From a checkpoint of a small mixture-of-experts model trained on Wikipedia: width 128.
Below are experts of layer 4 (counted from 0) of a mixture-of-experts language model. Rows are named router (the router's row for the expert), up (a neuron's input weights, with its number), down (a neuron's output weights, with its number) and show model dimensions 0-127. Each number is 128 + 32 x the weight over its row's rms, rounded and kept within 0 to 255. Numbers have three digits each.
Before each expert's rows: a language model's description of what the expert responds to; "comes before" lists some tokens at least twice as common just after its tokens as in all text. This comes from a sample of Wikipedia text that the model never trained on. Tokens count by the router's weight.

# expert 6
Word-final verb forms. Whole words or suffixes ending a word, mostly past participles, -ing and nouns before of or by, such as sold, shot, located.
comes before: "of ", "in ", "to ", "and ", "by ", "for "
router:197132089055118119114135106058114157108131116131199092166096137143111132100157160144120064101121141117117142113140147103179096129196092131121103153139144135151112099109103156147119149130134100134109188114034172146104150139148127138113131113156115124121133141132146127121103076113065127110210134149114125166146137142064129115049150149125140150096095166145211071129233123130080148148136
up35:121126063119182124118135190111149130114114082162088165075135141127110055069127166127113098066092190160105105066131105120148132104124141191131074132127086163150108154141131126155157071129097111147108138135142110110128151144130079124155127124085128098111144130163151089100194101104083112120124158089132103094198201193134186123152118130102092144105152174065176132137137194122168090137112
down35:079091121135078144156122133093153073165099148142112128075150075131118167131116193177178109120139160123109061175129122102108201096143125151139098136099119114151141134102108154100112163166152110123120043101078137136207126150165146139151108108143059132165221119129127143131135169144128119111135141146092113127108154119085042150106137119109146042102099134132061100143174145117163154160129
up36:115201146080102120158173163073115140150147104137145155134146124119159170126066118104128159133135157090117134093138140044110174088132099139151116151146073085179089107160121174133083076136134087117053087124174156147145117099147132134110175084098079162150117169136024142116147118164122048145093139137161160130114111107123099123134149081132076104139098150129123130155130067146082113165180
down36:156162152119134119139109124113105144164108103137184155109199144144077154138074107121099181094164158139121173080150108117097219101105157147146131133103064179132136130122150170122132124097079122131176126154126109177133116098121131080130127087148069091205112119133031145112076084125162090100130162077112124148157120135103046184122123129154129120129211160151179132121088142120123114129126
up37:124136120150139103143144098154108108168112036139170093110094095114096146145121119159141025147093163142131142076124078124122106076088086165122137150094105129090119138166158099138107097101146146133164102079132151130112154069135124094144116085124167132171146122123078148115173123093151163099148091095205121126198089151088087177085151136085182178118079155145109154076143155146191126093150
down37:140146143144156103183150174104160167151144123115179139025172194103066116135138110095103142137143151096137146111113131181133141155111107130141143125150110177126135095172112067096117130126143138112140171149149193139127104143135105098153120129145145134130119109090159144140134000073060154101161118138109131120151110109191068122155156081113141102125140063101116140108159084129217110113122
up38:114134181117143124078098104125119193144127076118109108132158180085155095107084126183109121103063166091130176061108112145130161122118095119107073114138121136074160093160094151147105111107079116171117140103131103164076182159050115121142119140143151090091084148133141135131134130099147162107150156110099131057159110106136105119180146149117177133121140174103150039037135205123133122120132
down38:154131131128040152108165166067145106138162154121154139090143165138105133143090151089136122169167200132136113192053132130096118032112189145084095160093142123198133090130083163086089122145110124145118152092157142132141143159132120051142122114150167096094139148107123099121090183054103158161100147120146133157150144113098176159117123122114125127109056114134194145118105152131126086106118
up39:122177096106146114130148097142087101119210079174116087121132145172154161159142126145131030090095123124148147156088140155160139092194102140129154144131159116171140125125117138151144100062120152176110179131139182134093139143052107108071167167116146163078122079109163107141112102131169137146101112093116123150173084187113101097116136188106089177120077123106137096163105138111139092126050
down39:112157139091085137108089128169092114116086146156108158149140100048122145123131119142111118114118112121120224061160152140128153131071126136165127140092140158142113113047158152049119133134093110116131092120182125118219114122103214109104145141050176155148188092172130142185089102147142144123135147127134182115151154129164078161122167088111107160116136144115107170095155123123108078108118
up40:127081141099152141114142127152112151078094111075104158124147143149143092115123038127102052096109151149159170138150098161144129162138118158105091082075074148131155114154091140105131133172155157162123163129129196119115137160120107135046101147143153093141139153126128189095129118124135098108122197081093123068139104112193117149119176151177143112093161122130147076118205182112136147167206
down40:113165111108109153132170103114183114140137136148130209150086090142137115153159171141170194155092145113143086162096169110143107071178131156132133170119169152083115121083067067128123130061145155124085094042128162148103136178092151080173126101082081137164096146086145119128098170049104085112180142152141141127140173168127081094130109141102137130136070104075122138116125094125131113117137
up41:209153164083161139109099119088163154110136126124113164075096142095157133101080113168100115125139110089146167071187141133098096183104138137142067091183154087124135134128159204077102065101123151135123084110113128119149138163128121137157115080127128091091121174051161136143109136192138117159082090115168150087109109147110132105121112165112147151101123119099132052083209140169106099106145
down41:118129144047107105123111132130174121096176114136134105117187149153132127160086155127165187127161149137117140159106151113117115096192135170127123077207125125134128095170123146149128093143095097154194156130139161074108109092146085218120151098160103179165153134113119079094096153087147089149077102111102128121110096115166132171200145079103113098129129118224136158136071142143074103130109
up42:115096170134128127092119087119152191164144196164147132117157105121071132129121111140179102116068154113093114102089149148126101195153138058129091100113053191142134109150156191096099123116109173128147085161074125167134097130149105169107112107142086097120136133102153067190109105135122108212119149076104095104184131131088105113149128104102106151109135135096135106053133140103159063158154
down42:093172110177116131145125217105098114090170158126108126124145111144083152095103144136112116127146133140155105155129127092135140133104174113142157097168174072089124079099064140039116092165151110150156217163114125101213163136139093182134124039126057119184114135127129121143097092163109129151164100104119049153112155150137108148161165132162141105127137147143086160104101132119152158155125
up43:169073128121184113168140110147120126082156105172134085052131096151117137108125143098098125215157167106095101127094181147127086125070174090122101139125191143161112129062128105149144085112095087187157126132097054156113169140120115078142077135108158122137175130122173128173143125103166130135130161140109116150168136081175149124064170094136110169129177193116119157193109109140123145143104
down43:099133113142181124153105099060083126106135157133083142130150107119166170144217134092156129140126143112131151105096150156180144155060115137107091121115124153145108109156147059174151140141058103140148185122081135138104079115185183074113128113135137128131119144189221148163079222126087088146123104138113144119126087122145125114090154097084124123135101124143072152185076135123088131112122
up44:187091153111141154154173119215135137058092119120134117130137104138135150167121081109102114118203163117132113140154129062157094157185148128059153079104145206164112146117100166104179136108139119139146147099125125146093153076105126082100136130156108137130123126137140037135142110143129112058100147132171132173122088113141139117140143130171162159140145095091159069196058111164076136133112
down44:118107116102130092178060087101190142104107086140116120082133216104113075154158149114164160171166124123111056156107143158121149133135049153186156132099147093124153133175078064145150118085142131141145097110152122154175109168090190104115090122083046171100104162102109182143135191132082116108142142137116132128138157097166089150129111113128114150146155099130085127132151104095182097148130
up45:186137134171171088092103112131108172114176109095130135149110078060160145143089131111177145186162114110100108111135177132111134089093155154174121161119148118180162152150167174138064119112114106162110150094136113076096131143110179040084150122084155149124134158074157111102156125104184085182157152121158141147113072111177159126118130106102091144115143144152114212168102081081101146159145
down45:136149103175171122093139116078114089141101122104136084131059137161205112148133178129079133107085133150107161123124121142098079116182127131118139125106167171143117133100130104085139136119122130106058112145120032156111132120114140104118090145221137119080093139138169115178108172134113137132221109115196086156144112111100181098108131097108146129135177168183051080132110136137138148148156
up46:129114187075142163134098127160084158114092125102184125106164161123147140157129083099087109119151167147113125097145137090101083150140110092100146093089143163235149126122126116166083169118131112146134099098128198136141078098118094083145133147089134038151151127128128141151159145157120118225113101123196090150145081158131148122130150205151134132119114132161119086112138145168154161104044
down46:127127140157198040126152100081180140115121128115086120064151122118147113132165105157126094174108100160114102175169115130104178103143114106135134139125134173117189123208095127122117115162111136118098114129147119114161125103066137077109125089122110181071150102176092127145079199082100120158124127159117030178120124143163113148159110078140116173121119123151133074198103171137178122130121
up47:120103167110076117189123113125104164128109113126175168165111149112130132103090080118175135093149154101107109131101151110116133130119096043162105124121148166046135148124129147143075099137098174100141121154091118154092182106161138104095084137163164107187149161114097093189157134171081067124096061173135082142101086151114125175068113126131135156122161108137181071197170116141110166150164
down47:125085129123072175102103138097074188177111141136181150191144140103121094127079133072163137132166044139112144149100146135084139128058101080150137175120128141075091148162152148146129129152117123115123049091252105123120134105131119094105105159143094124158156119086189112141155131110178119159171133122132096138085137115158119098140138088161146137124151188095144119153086152104179112142151
up48:166123111151099105134095130140140127080148116096224167127106116117075142171149131210185145074069199135163122091141085189152152140083100109149141110145126085076130211151144162147099136068136150094148069184083146104099060129132136183102131163136176151175123112107134095147176187128159139103098095106121154116164154155126113125162133068106114119123129105108129117136131144116120122147108
down48:102155132106109112191105127149172150091144124109129113068112133144134143126158157036102139097179107096134152092140111154109118195140094111138146162170144194149133132138161094092131132087122134112113156099071134139093063147156148075123138103135133072166100143171190131137169079119065135076078124139116122092052099153149136103142141176170124201122110147122079081095194136131139186113124
up49:105092145116160121133133168157112144097161162175151085162135143155113071073107124110138116196168116152151057144121088076094092154133119119102140150075152131163067110167069110063194141175121113129065136047167133180132100133153108099082168088124111134176095100083201106113121126118105131104118178136132129135135111142117079105114156126158141134187148060121104104130086162090125132142096
down49:160185087135115138161134115096125157115088139102101140070144096107152106117222161142096146103051150138166147146121112131141105109080164138247125122126132090123124113140123128161161124145134107119214139188119046118155142136144140194131117144103066162109127111137172103109090095156125108151114129103140151211119175100128136172126092139094104099148070159131082114108172133127101156153113
up50:153113091155131127117092116128090113074137085079113139109098136132165159097168126138167183138157105110101140109138126125107107182184067143062142132162092124168107117147118062178126098100123119117141092137124146170063101107197117116129094127087133173076121130120155107114051132178108130069073066155154137140097113162121121124160163124167120129178159126179169084151159216105132179162148
down50:074155097100152059129121114087127093079116138158174154182104091157143040137138161071186147132164108125123164068120152098131190146104065146179159161116112102048082129113161145139134143114126122144172119107158104130112077100143146112087142101143092145118127137132180194155130168219069136139151125156113147193160119119125158128123117166182119088116161142126123138118123118081087152121131
up51:202107114071119163129120126059156095119034154146137158163127135150188113152145107112100063092076146122106121167090136097226086134082151043139160165126147127065145135140171176134133117084117147107159155140121143087120110116174199110159126158157117146117171124144083100170184099181123123133143154122134114090107155088161139122160114187160141142157126132119132131173122105153142113124129
down51:159114127083170123150159125128148156089128113153163167212114117150154122125138141095151105119138093155167148130167141125108105100059141126151129101137119120115129133205162083134140183095139155121101103139101107117027091126121105206081164130098189112152166161176091148138085122128121140103129096134135040118213101105061124134156099118108117186141062131107172090142090116133095155141123
up52:112092084114105151115089138117121120173118127162193100124125097134115123111156172124099083128175223134146114066094069105192152154128144175136150170135103084115094129139092143146154142101089115148152156151127083132091155170073089125167154080149153101041109136092114096109155154129155142136101166081156172166161149192103115113122097178120097138153138142120110133105191178136113054115080
down52:136108135127156067167150082099054122100099130117118145105167159083117149121174104146131115159128185131117123215139108125120126135118133123096155094049129218079132126095125148093096101124135116134136065154119150150171106121101172113147150122106101149224152087103133165075156093149148149129222145132120082138095106136193105149097138157085162119125116141125104135073070178113126104116114
up53:138078157105103131166071152100115140193113158179137087189176133134134051154140097112146070084110111141097122118152127151128083097138191118121016067092103101154153074137173163069148170141130142128082125124190123067157149103107161118127101161139127128112143126149126136147102117137115132150165147139129125183093110100158124138162107145108121197144165159106161186098156176164101120120154
down53:089176106170042130132117223163133133169082131169067116121100105120140130117113137123120128140154117114146140120137195126126077099119129147190165107129137080155077178132060051125125097103108148149066144149070146125143145125141113168138157105167151117103117135141074139099140138119117132087128108087106108043161156144182166079117124095139117091149159179205094135099098134149109162136124
up54:119145114085125156134109118128123082167132137114135068164119117171135123144107121086097086109081153104125129120137114090180140062107123145178047198213076147100090183140156181099111125135132096106168121150140125126119192115181179133116166171158080134088157141118094126117134113131084128084199133194177162085142118137131110094112125168075135117130160154102169093141171103183087144117113
down54:097138090168165130126109101125166140138137138103084135104226118102122125125114147157120119171154141161113083151113068142144083142152169109086164113168132119138140145122086064079126142160169138144108144184177117123101133112084072119140063096170195102073098108146100097081069184110089168116100101178156100214173126116066154141128107114168146129123166142166116117113145131123182082123134
up55:078110111137092149065141126113090149082090080126163172118101098177122062110147145163126103103105165063135130149142109156099106168121069148108182155135131118197099145116101100085091115148121101075094176136105122109056083163155149191159147085159122124206183101100146141096113186150119092090149135135126135085093128135152097150102096091090143130183156079118114114165145139094099170149150
down55:137148110151071116112138107091086039099172181170110120169123138096105173100205120141135151120094154134123055142118088117107111127156119114152154164162120153054115141132125151219125133163105175122149088077170107094105119155159136070053121138111152164089118117131141129097125170113133154120106134168157132164096084109133164113140171114144139129126084140072141064097168131109200170153159
up56:122085083081106179097127091105143155126111127189094120105128130162065109119109139163103121089086219152196119151100095110151103187195181164191122135121159154139144115101125170092146185140082145139191109104102135096161143175084144127128138073163135115137158151118082087125153144102099095158113114073112128097138099050091135116091161178141153123105137119129143073158105154149092135162151
down56:150141105174148106151152079133140094105056118110185125105128101187075132116178192166130106127149153129132127153141156082128123106145137168171108127063097091094161147149118118139156121107065127117124098131180146143136158168156129096154133104163101205161132128107136181183100044112142104112166131135124051195079110132129077142165126092094124113132108124181123072083179076121085133117142
up57:087125188106114142140067189146120137125138070129159085136175098130126114137150173158113074117141188171111205087132115097159126072119138189152046170123140134070126146120173179106157093091123145171088118149110113151173132150070146135068149130154104121117093156094141153142162151072152139105110180128104164133176123115162112131099123142097145133076125137188112088080170158110082098158136
down57:130145127163136177120156122164156120153169160140110213077174136127114177107132118174124167143104173096121096180070140118129130048171165113087100094149172130171176115171070116133095116157127142137137117104119138106157149153114105125172107123149153112113125125145085051131152142084137131183146137082111134057127128145089124109212101135133111138121143077093150176093167090146045070117125
up58:183159167152097125029173124148127174107108152151137126149118181148121131105099053131141118120135124164145136147092102107136133144086150080123125160153079170187123052104194153154113094144152094136117125161118119103119166095177122121137120100100127136165137130141170135139149123165167076127205125091062069141167143104101132129137123091062111115111100125095087076084143178186143086152167
down58:103089109219102182112114131173065174124182108132089164144163139178133099105189140165164163115140143105116169108100078103125121164066109159130128143152155081129111094000138147163176150111118138121166164141090153133153098097133084105124147131077093129195140128098126135072119129119125105147142110137123149167120138164126159117200145138123121068112105143119140137096175130123125106125136
up59:145140130137141127166133114112165114101175147155111049185099123103055117153158173114078112147134136158148116142095175168138136107138096110169115162141165061120161125199099110098139143120169134118054101163118086143104074194110076088142185064104126078063154134113161132128101129106125181162105132102096131162143126165161096095105133133089122119099139106069092072113128110177132078088135
down59:120135083118141141143059078110199107128084078121210133093109132134191181130101080102126089108147131144158159161129149144096170173119174173118099134125109132101168111125072241118085083117117124140168104135129199112179121149081128171150132129165100149088098079117134116139127141147137163130159153122104190088106121129063131152122088143092137171107174129099176125124161101135114092139131
up60:161164090163157131140109156082143153093133115158135157121065078101118111112115131136069127110170164089133132102102066132179088077126106105123090076160072155085110108128169114131089154107066203095122157123170122101146131077124166077149107043157146101175131204133119134078149114152141188091103170150173130148138131109138116124118155131101133178089157146114151145137088095146163098071167
down60:156089114042118093104086181057110129133130141128089138209164134136116132159095104177066137119124179136148103120118080132163046111098084110153160091165129159080120113141154128174125116111103190084144138195117130128094103089143147115145144132118185142134139177131124125106145137121093155121061109152212093124163152145141165103132189074094116169132155110090125122183089121118105166126125
up61:152080108094142147164195120132146182124075165069124081141151179101145109108091096132119126188155123169139100131135151132082124172187137151229112120103181148134120144105125123124130074079134118127138126099089149125135178146126053062093118205067165120139130145094140108171119133110094113161173153117173132120162135128146121107105125105145114184046135190074121118106125096145136128141105
down61:111098121080194051110128124138117117068125133101109130143111141108150157136169094208120108158158112157102156176104095129143068104159084126046157118163130099132130132165158126128167134159121118142098100139134099135021154111163157065147152101184211098134078142166103111137123176167070115174097120101108146144120166128104162168153107149109128182135096121155174129129135100097174144142119
up62:133208086154109095157118115129149099088120093143080053130106135152125139137107104129092130123124180129121179158156187085140163099124109186175157169184077116138084142110130124167092127139159104135082133163085097101120153154078105082168084077118177122109081127118156140131128108113161172161145121128150134181121011139101119137164098143150148156093075180143135117163105090133170097151107
down62:135128131160073143202158145125148118179124117124162136048101065127124107123079146136155125121127107143137152088121122144107093206144163092110113161156095142192134132135077175117114102153102102133152085115097144128234168130120125129182149126085159091113100144099097112107179148125196139124155162138143189129113098141071094107110090084119109075131102119038113117087186132128121168133141
up63:130157164124093135075097143149129110078161143165149115132091120110114131089120044129114082084168178150130148098127161147106126134112057131205122160125115123074156109130086167134171137110122147089110171161105087082096070120147137111113097133110141117126048198119123159114174199140118108119128116191081097178141092186094100203144105100188112084094117123133127102103120099135103155099143
down63:079157121128123067118098126143113123135090132147101124141085216176167127135117085166147165133169147131126138156128116115089092103200155073164099093127163171178125145129188115141147140174130098096135079130156152123208132110194133125132110151143093136124136092145129065141127110125088122079032147134144133056134085114115115170182118118106095180118122160132131104175157085140178063130110
up64:149130063154120088142136157186089118141130154143073076138159121123114119160134126127211129139088156153088117128072114101114119188162063109106118113110161100132163201130148120138108137077076143162164118147142089126156084134195064136110194082121138108158074189116166165122095145125101181162162122162097073144133082146136104093143115085102119146112071147156109124127112087162114168086089
down64:202155128115155125093128079145158093136119104111139140164043066187090173132136164067120135116094120146188102159122143095179082126089111166054137144115182151161102142109132109120138101137122106123105134055190136146097161136134081123135149131148129176156112140090090118089172124116121157112126156138153205143140101139092095109050209150092129165130156143122143142145093097116134066144116
up65:075106126137196147103176100117125125215136105142104114163153152111141096143146126114080116158166137107103109129164113171094116093160147176153086187194146076185124125153136124181146153136143156119111203066081079105210158115135142105100073135078137100105161109145113107179103125150120086112105114123166105186103101124111128116085137186093114142151163171114174088167141096131117164159120
down65:159170135094070104118140108102203124130178098153120107203106164156133119110151155159128172117097124127124151148125100152166133136134142062117134142134128171099110128166151073077136063103091168075130107148107171128131134120073170106082129108127136123085138149129083142141149119120150123107107124128119152086132120123162255130161058083138138084137126123208152101117064170115134082135142
up66:152180124129106095151093073167052139160144112118160084197193102166189122126059127098083107113126128115135152123113147176122151119166115166182175102157099133150117094119157098136135110159135094131169159103128160160088083131096147134077094169169091082102155160116051115178140150152116150125111145145120135068158130100105137147122181180087129140088168189155145090166181119165141143141102
down66:165137132131134098128157096174098120129067121118089176059110051044129097115110181182146078133123144141112082183107128175112141176122133153119106138074115086142162133093134058171156138148134142126113177139116138148079067135146135123117077126078119141139116120081161129135112209097155124122173141165182150157099114134060148129131112131184119136128109149079175060170131114140094160132137
up67:141107131098118142169105153130069105095099099163203083124130086136085163081195087101127181093154158140096096093134143147170088156161111155057206082118093149139110080119097134129188128155126135141085147099148079183153127142123115147155105183165131156105113091104155135155109168083095185140143122181176165130085119157116144174127138111148133191163161116139148126168063123124088138154125
down67:107108103201159107114086113138069123146089109153109191099159126179146070150187121163095128166194102105066112112135113132118112104082084120182158128119105147125143143159131142179116183156124104133157128197137090154172082139134127048100119108122106091080144148107128182091119126201144158145120153157086165161150074127131121134166149126107125061139158152192116122098075096124152114100155
up68:096166142114180170127190135093130120181180121149146053142148158140165096109136127174072052071148173164158124118080125106123107104147192128181146145122108125131141101112124160133101131187125141145123161105164104086146150107139133137134085156093187092124174169069065112137196113053165096146145173097097119104160106064111126137120069176127091114111145128125167115137133106134112122084117
down68:084116162063162127166107108147127083154127109136148123206102100076172135118127092106154139149146126142129139161168117136085065113143104052089104105155158110104089149230181122161119193137087130104118083144126120097102101123131134072121096111087173127105163117096119125187176081181140146147097136168136119123133141102209097116115143114200139142138128107160140115154142071100186166127133
up69:176164102101155098125124175170118114135127132125145154148106127164151135100137049117144122062071154130148147147162152117151046115095059124126146144160085175132106108113182145118075111145069143091095098175091194120155137096156123103118155107159118138122161118140222182131070169187114131156141082165138154130100160169118176084124111138136180165098145137167147149174084112110091099114116
down69:137115135044130169116104096123091155077099133135077128102077135107129120110137123101159136120233138133115097132114159131155106134122131110118158102121148165156120129099150066224123057149133125111128116099083134110123156112164035092162127069144084117134106101138112143145129116192109137120087132134117150165105125158176125132164186203133118048133121146152197175148120181143139121103111
up70:089093160108085150166139130136080149155188120162153119070171130122116080066134127088112051064113214134103199083124095105155189093148120122115076137107113143059146122113149121133160117111104137121127149135126123188157129171107111130130126095124142122119131113121095135102137138044116145116155194130115210143172178133136128157141120174140099153103156168115120109095191177104107086155148
down70:106060127131103123100172139136177135095152153164093132054165160132188148127123125175118088147145126129129125102077142148155106124107197150094119108106105105081148128133080199025087120136152115126154149057183065138138138140124102158116107119165122131143143096145141145124122158088162111164157127090141108122152153103152156152176096101102130048140146174064112183148072148136193121153124
up71:137159129102116108186165135087120084195119125098096108119067193156163111153140143141129113161083105096119105144162129140116061090143122136079108152180083048164181125085166123087173111119208211107124088096141114143177126130132129123129137109139096108088047098087108158125129142163111150121149085173108135205086134101137129141091154128091158152114125120106122155177168095133159119131156
down71:114213124158102140124140154202126082137147118147162187194100109128114112158072109106106150130110113127073110035082084154089183117148119077127125134154064098113139139142110153096114160122122160143096210122089133125136082146161097141122127128092122134074084156102130141151149107133147134114111112149140132090133065135110155110112209136067110175129162145213135150133170100139102166136159
up72:149165146128166111133169151122148134109129144215165138158140131158064126161100185177197109127115133079155136121118079110141100061118209121127153140151088136155133099038119145116145110114110169145157136155127141135080143147154169101161104095109143105179067121132135088130106124180123130153150127151129133146060129164207120123117114100078115138094186156146155184139191151071088088137128
down72:205141110116141152116140143127119178120154138180121097121166171147171141123124131134166122125078161155142127131123145132059079056075146158091112092191201100173143127096099101164133124142081135094070141117116188141130131138156128059087096095184073134137125125088140131104122133042098139076101149129133166145098128134178154095112138112199151176133085156092179106079163138151115132130133
up73:150120108126086137138169184119152122108129140088081180114076194152142122198060107153186131161116122173182107080124160135135190152166145107094119100080160157142208120158137089107118126139128145151121098102125125076100135126124132146094123182171106191118081080148110131134134113162137063132085100106161124152183213131158178130130094060112143127098125143107131102085121138085101121103099
down73:177061157168095154126147110127182137118120152115143185057159081137105099142093081182131113113123127129103103158147071134111142136182105073151144090183144167107162112147135117125128072146116119129182128188202143110101150101131150144143114168110184136147121121125080144159140170153089115154189103141102130204063128123085093142102068102137133053140120096144147168100111070127169116121105
up74:178092136070140167083096161140113135086116130151115197153087105085153120142100106105138122067077204150138105179116071168138123127123139141139065196176102130112144135169152182099138162156166165123120105104091196102085120165155109137151178119101143056137194152125101148086154131131118129089075113097130147120154158120066138107073119139129157068122114133124160100123123147137052131133142
down74:140109134069118165106142142111138244125171116131179098093187122040135141131141144141144126130077120106111142084093112124149119111076087136109104119157174146126148112164140062191116106099129138134216184168123130123151145123154154119096129110148090117093149154137128148136154186093167125116183120122132087155134051157147126108151137071122131168122043118167151067109150105139107164118130
up75:081148167182120150138122086111111110145204116131157046127119195172127110111141102146153075139137161146094110112120089150184118144187076166133118124124102124102172081162139171157143166174087077095088093115159123115166103133114135162081105133063112151171140135135109070132106118136136145191123139135098122124207058097128104092119088095122077103118165114078134112123179115151139188106152
down75:181162159134152123079157158075121092143144115111125076136100144115151157092110085183087094141132139103152148136117086120104183089194103186106114122126091072191133100122122146105134152186174100135148116148158126129089175126176099152118153134164183078211152120151102120162099098154105128114197138113131108047152120085136111109064159119135113195085121156130071125118158128155095173141141
up76:145067142158122054147104088079150110149108136126119137121130112092125181146120139128122197170098094143115125074136084217168154147077147056103182093089082134167099109127134064126175165076120173101073118168124136153091141138151082049136164130170085115150133121167129157115134109118107142079111141130152131161065161139088181131137186127149165141116153141145091115136123136166133083136114
down76:084102132094129178145171141124099088122082099125138083163065149123074104119120092134113079124171092129169173133190097139182117177142097116143144141091124114134137128062149134102160199146105126139090090204136090121150155110106129193129131155154112124147154148117119208134121070185104115077088116168136118130113053156132092128143115134086140224136104098098053117115108116137133133124122
up77:082131110101086083125151094133104059104168120070191116164126173068161166168141154145110084116124160117130128098097120126118139232153050094093114086099119109153129106127127108102124169130084104085169161134101061134091131108112153129140141129153111055082143156187142142197112140153077146130150149129184109130106142153135142111141148129076203153119147169089102135093160157146125168132125
down77:220150126177132148088101074082162135169155130120040138164121154107114117084182102161148138134079144123137100163142125139071130115112177144064123157151181100111105163167118177126112108138104095160055099111153176138115188122117190129121099118107176152119105090091101118086134121082127134114122103132140163130140153104126086131098167147166135168115107158110156151147047150136209084117143
up78:119109174052135124131157128087060080115119134097150142156113144095090135168161176112136130162153107099170116076110123182143127161086156144135090111144114103143161145199107172102102114181145179103082150113068066088168131144083178154169163116167143087169104087117150206114108103112145119154122191127168103178165120111173139184110121130131091125075140152102135159108105122178175112138117
down78:137126096175102122141123066133076195077136133136050157076144143194167100127134110179172139166093082155115078128108142105117138062162160117141162149120156161110129128071074192184154157113158134150105180085077186124081126118126133172139115130144094166164131087130141126108081172059123127148107110106120162107078182106093134138123133083181131149121124122117174065132137129133139125119152
up79:159140137133171154111134107098101112157130088079144068124127140155143187116085141161112083060091120100130166145131137090134111149109092155124126163131153144138124123090199130111103128113060173088064153135096180112124137109111113147100112145063169144182120110084129146176207157219169148148130139126145174122165182130105136123086113090100125123088147071107103120178127170197078098149141
down79:103132127112163077125143032073079096158179174116130137089112106093115166096143156135106107105132109129129135118130158117130084116202112124126166126113164148123190111166177051156134217097111095140106179175143153136082124135094137141152112136115164149079090167160177107106175089109088131070186086143111129167149069106132129121126184155137140158136135086067139102141121149138143079126118
up80:144091127121093175117092142155118176110099089064150109109129146160174142108086110138131097091176192173132146126107069122171183049138126169157130175086109084123163154211167158197096137076119105148129137168126113092093138125082115069150133132140090142114103151142173128106194134087147085078124136060125158112139133139157130106068155118111119153156110133152142098145145166074088123149151
down80:090112121172120147125165177117170122102143173122139183087196167099098157126128127126136146110138138139137124139064086150150129114158141183157139107110154104177113124103090153131105153112119140159183150159160112118071162157142100137134196100145107141123093171138171129173115119109080091137139120097109093105186046151145145150114078123152094162144023132130083227105093108104064138102112
up81:085136131146157148166151114089097114204084048122102105070147138165095129085129161127121105185130118102112113134123112110151080158115112135092180111164074145164115078063124109140127093133147182173101144119135135146068146130135077114173122130126097139139184090121108097179124110149125182185172105106099176147110156127140123178148071146143136156100178152147059145120125150219110157158085
down81:063127123121078138134146096185117145083191113154161154176200114087067070122136095138128125130147131131123162119182080140093160114110178178194118172042178136123147123116090117101102166150142166110083109138095200123081137167125114108119116131140177136091130136140113151188161095137103147105104126148136103071174095143095120152066093132118127086138107154103099130113136154132053144158156
up82:136165049132085122141096143087134148127131189204104088157173139123171196144137133125098178077092127129161160078088121133131172096105111118150093113142099130112164096089132136136131099108145114116113154145091076080080144087176117110112115077085106182166115140133147109178149136193173116098148136163140120123181125142156112139187145076176128145128169121145096109210157115149061141110182
down82:157174126111094135155126186112161087088106131165082072116142153101139087125081156075111120082109096124105125068126140129170172119077153125160151200183134157101108113169162158112127101143114116151146056105176097137211114135062121118157156085169122128159166136142152145152121130180164085140142136135123176143145106120089138131129153167070133106126075074189079098190151119120090092110111
up83:143153114106124094128126139120128178120112132163137083132164087167121135145131127111123078155164181124123161121071133160116169088162077153152126181126146131114147130059097116140080116072132135139172159156153178074057097032121131125165177144155179122130166140163175158134150135107163104090191144048122124130168116175152122137138078135080118153133091164123136069214149136106104117130093
down83:104151155132079144156106182171118075186105113076175158131123094150101124129150141099084148101156127115117106076151120112047195147114121105162124129088111082121146160106134146099123116090101132124158155182161119153150054130128210096118153149116088092149142095134168158158199140127140145138128144112117105091106140150096115159136138182120132192129129129125065179053044068104158137133131
up84:134167138100126120068134187128112116114212101133149086145146146110130143155117123135133094110117051109127099202194139153141112116117135176132135105138132053148094142142119100154187093170192157138106095137114170119056143116147138155143135165115172093101163053091105089087095169114161086120145108192169115095149081134140083132105159102189168117140147134132112151050154151111152103127144
down84:088061120164179127126103160187090103125201122134118088128176161136125119128141113137138157114135155126091134187115119110152043198102156184073116107116127096119145129094075106087101097137143137129116053223166075139150113111103084124152129190143092169135126122136068170126140155061144121142067137108120132136158155119141099147120156120125132086139138163140205159110185130108146141131125
up85:181123127115141102141101110098167085093089109125110188158139114138141145124091051101098098077094139137161101176125214061173096150119098109080164145145120117157130070116185115126121168114156125150121091126099160139093130096115102131109176142135157079136110105063182118184157162131097105132116109095172104159167173125123145074152114111081155133141076203138169146170090100081098098153146
down85:124149133148176136185103091125164181138116114144039171135106112137115180118226129076133173135144103103135069141142158107145126094157131150078131138116169114118135133092141054172115126124125127100113120133121111106155107085126104128162130142141100189150080130148214107116076081144096166117222110122185094133146155126164106087113113159124112162136078105108082128137101172141071180124111
up86:169136141127113150174152098162115089040096138058130160150123101186085091097147082129150052092175211158126107111144204109169109145167126127138115109127089097091121140148097149093132115145111114150084141161105062158165173102174131164093198122212121169155116142130171168115111116086112104109123125094137187149134139110128104147113172156142127147086144125167176106112090112133116136128132
down86:095138107183076151110072129112126193115119105163041193185147021087205088125098165136074116132130110120120109082116152098128128159143138144136140137140103077099091148149145107170128131155137110145157071169141119134095125111092148120179062068113081123099127127176143142127156141165121146124104146113178101104111136114175209129114100143105117145148172129129129160124071145142109089161134
up87:144101156089183145112124124082186184127103126073100147148124148139153209107107087074120139093126094071146134124140119161089120173084120113126070092196139159132173131110072135145073132190116170111107126117139138107172131096172174130151123219125159079095124117063171141155162130164129117144117191146137128111166092150162145121148112181139136157110157149117197121144137090185125103117154
down87:092121101161101149093121131076184144111159124107106136106162152179087134148049141104112121140064143112145098123089136160142172073062128128118148124129150085168159113136107162117114171089151134157188177097058122117152148129096039116105123055226123137074106139114166067127108099120135144147159145141118121175214177107121178112100141141125122164128167120128125165122153138119140108146135
up88:178140112163060104135102045061151086086093176081110176094084102121161155118087102149110125153121133164103127135119106135196119145123078110162127162163114061114142078162141139128145103147137149144118097105121099155099175125164105099081151157094134134075136107193205131199110099116081128113112081104093103145141084144144127142168153154166125159121125146165180090171131083144160173119131
down88:123109133124156122105173156091167192141140080136093063108141090187126098158093154172100190122115091122143107086143105089094056146117164169099120159143138141195125145118112052158126139171145061130103104136149167130137164131111112110138079087114168122158109105154129110123189103207103133143079126140123123151161158079167110138082131198142112153135177114067119092085169152131079153145124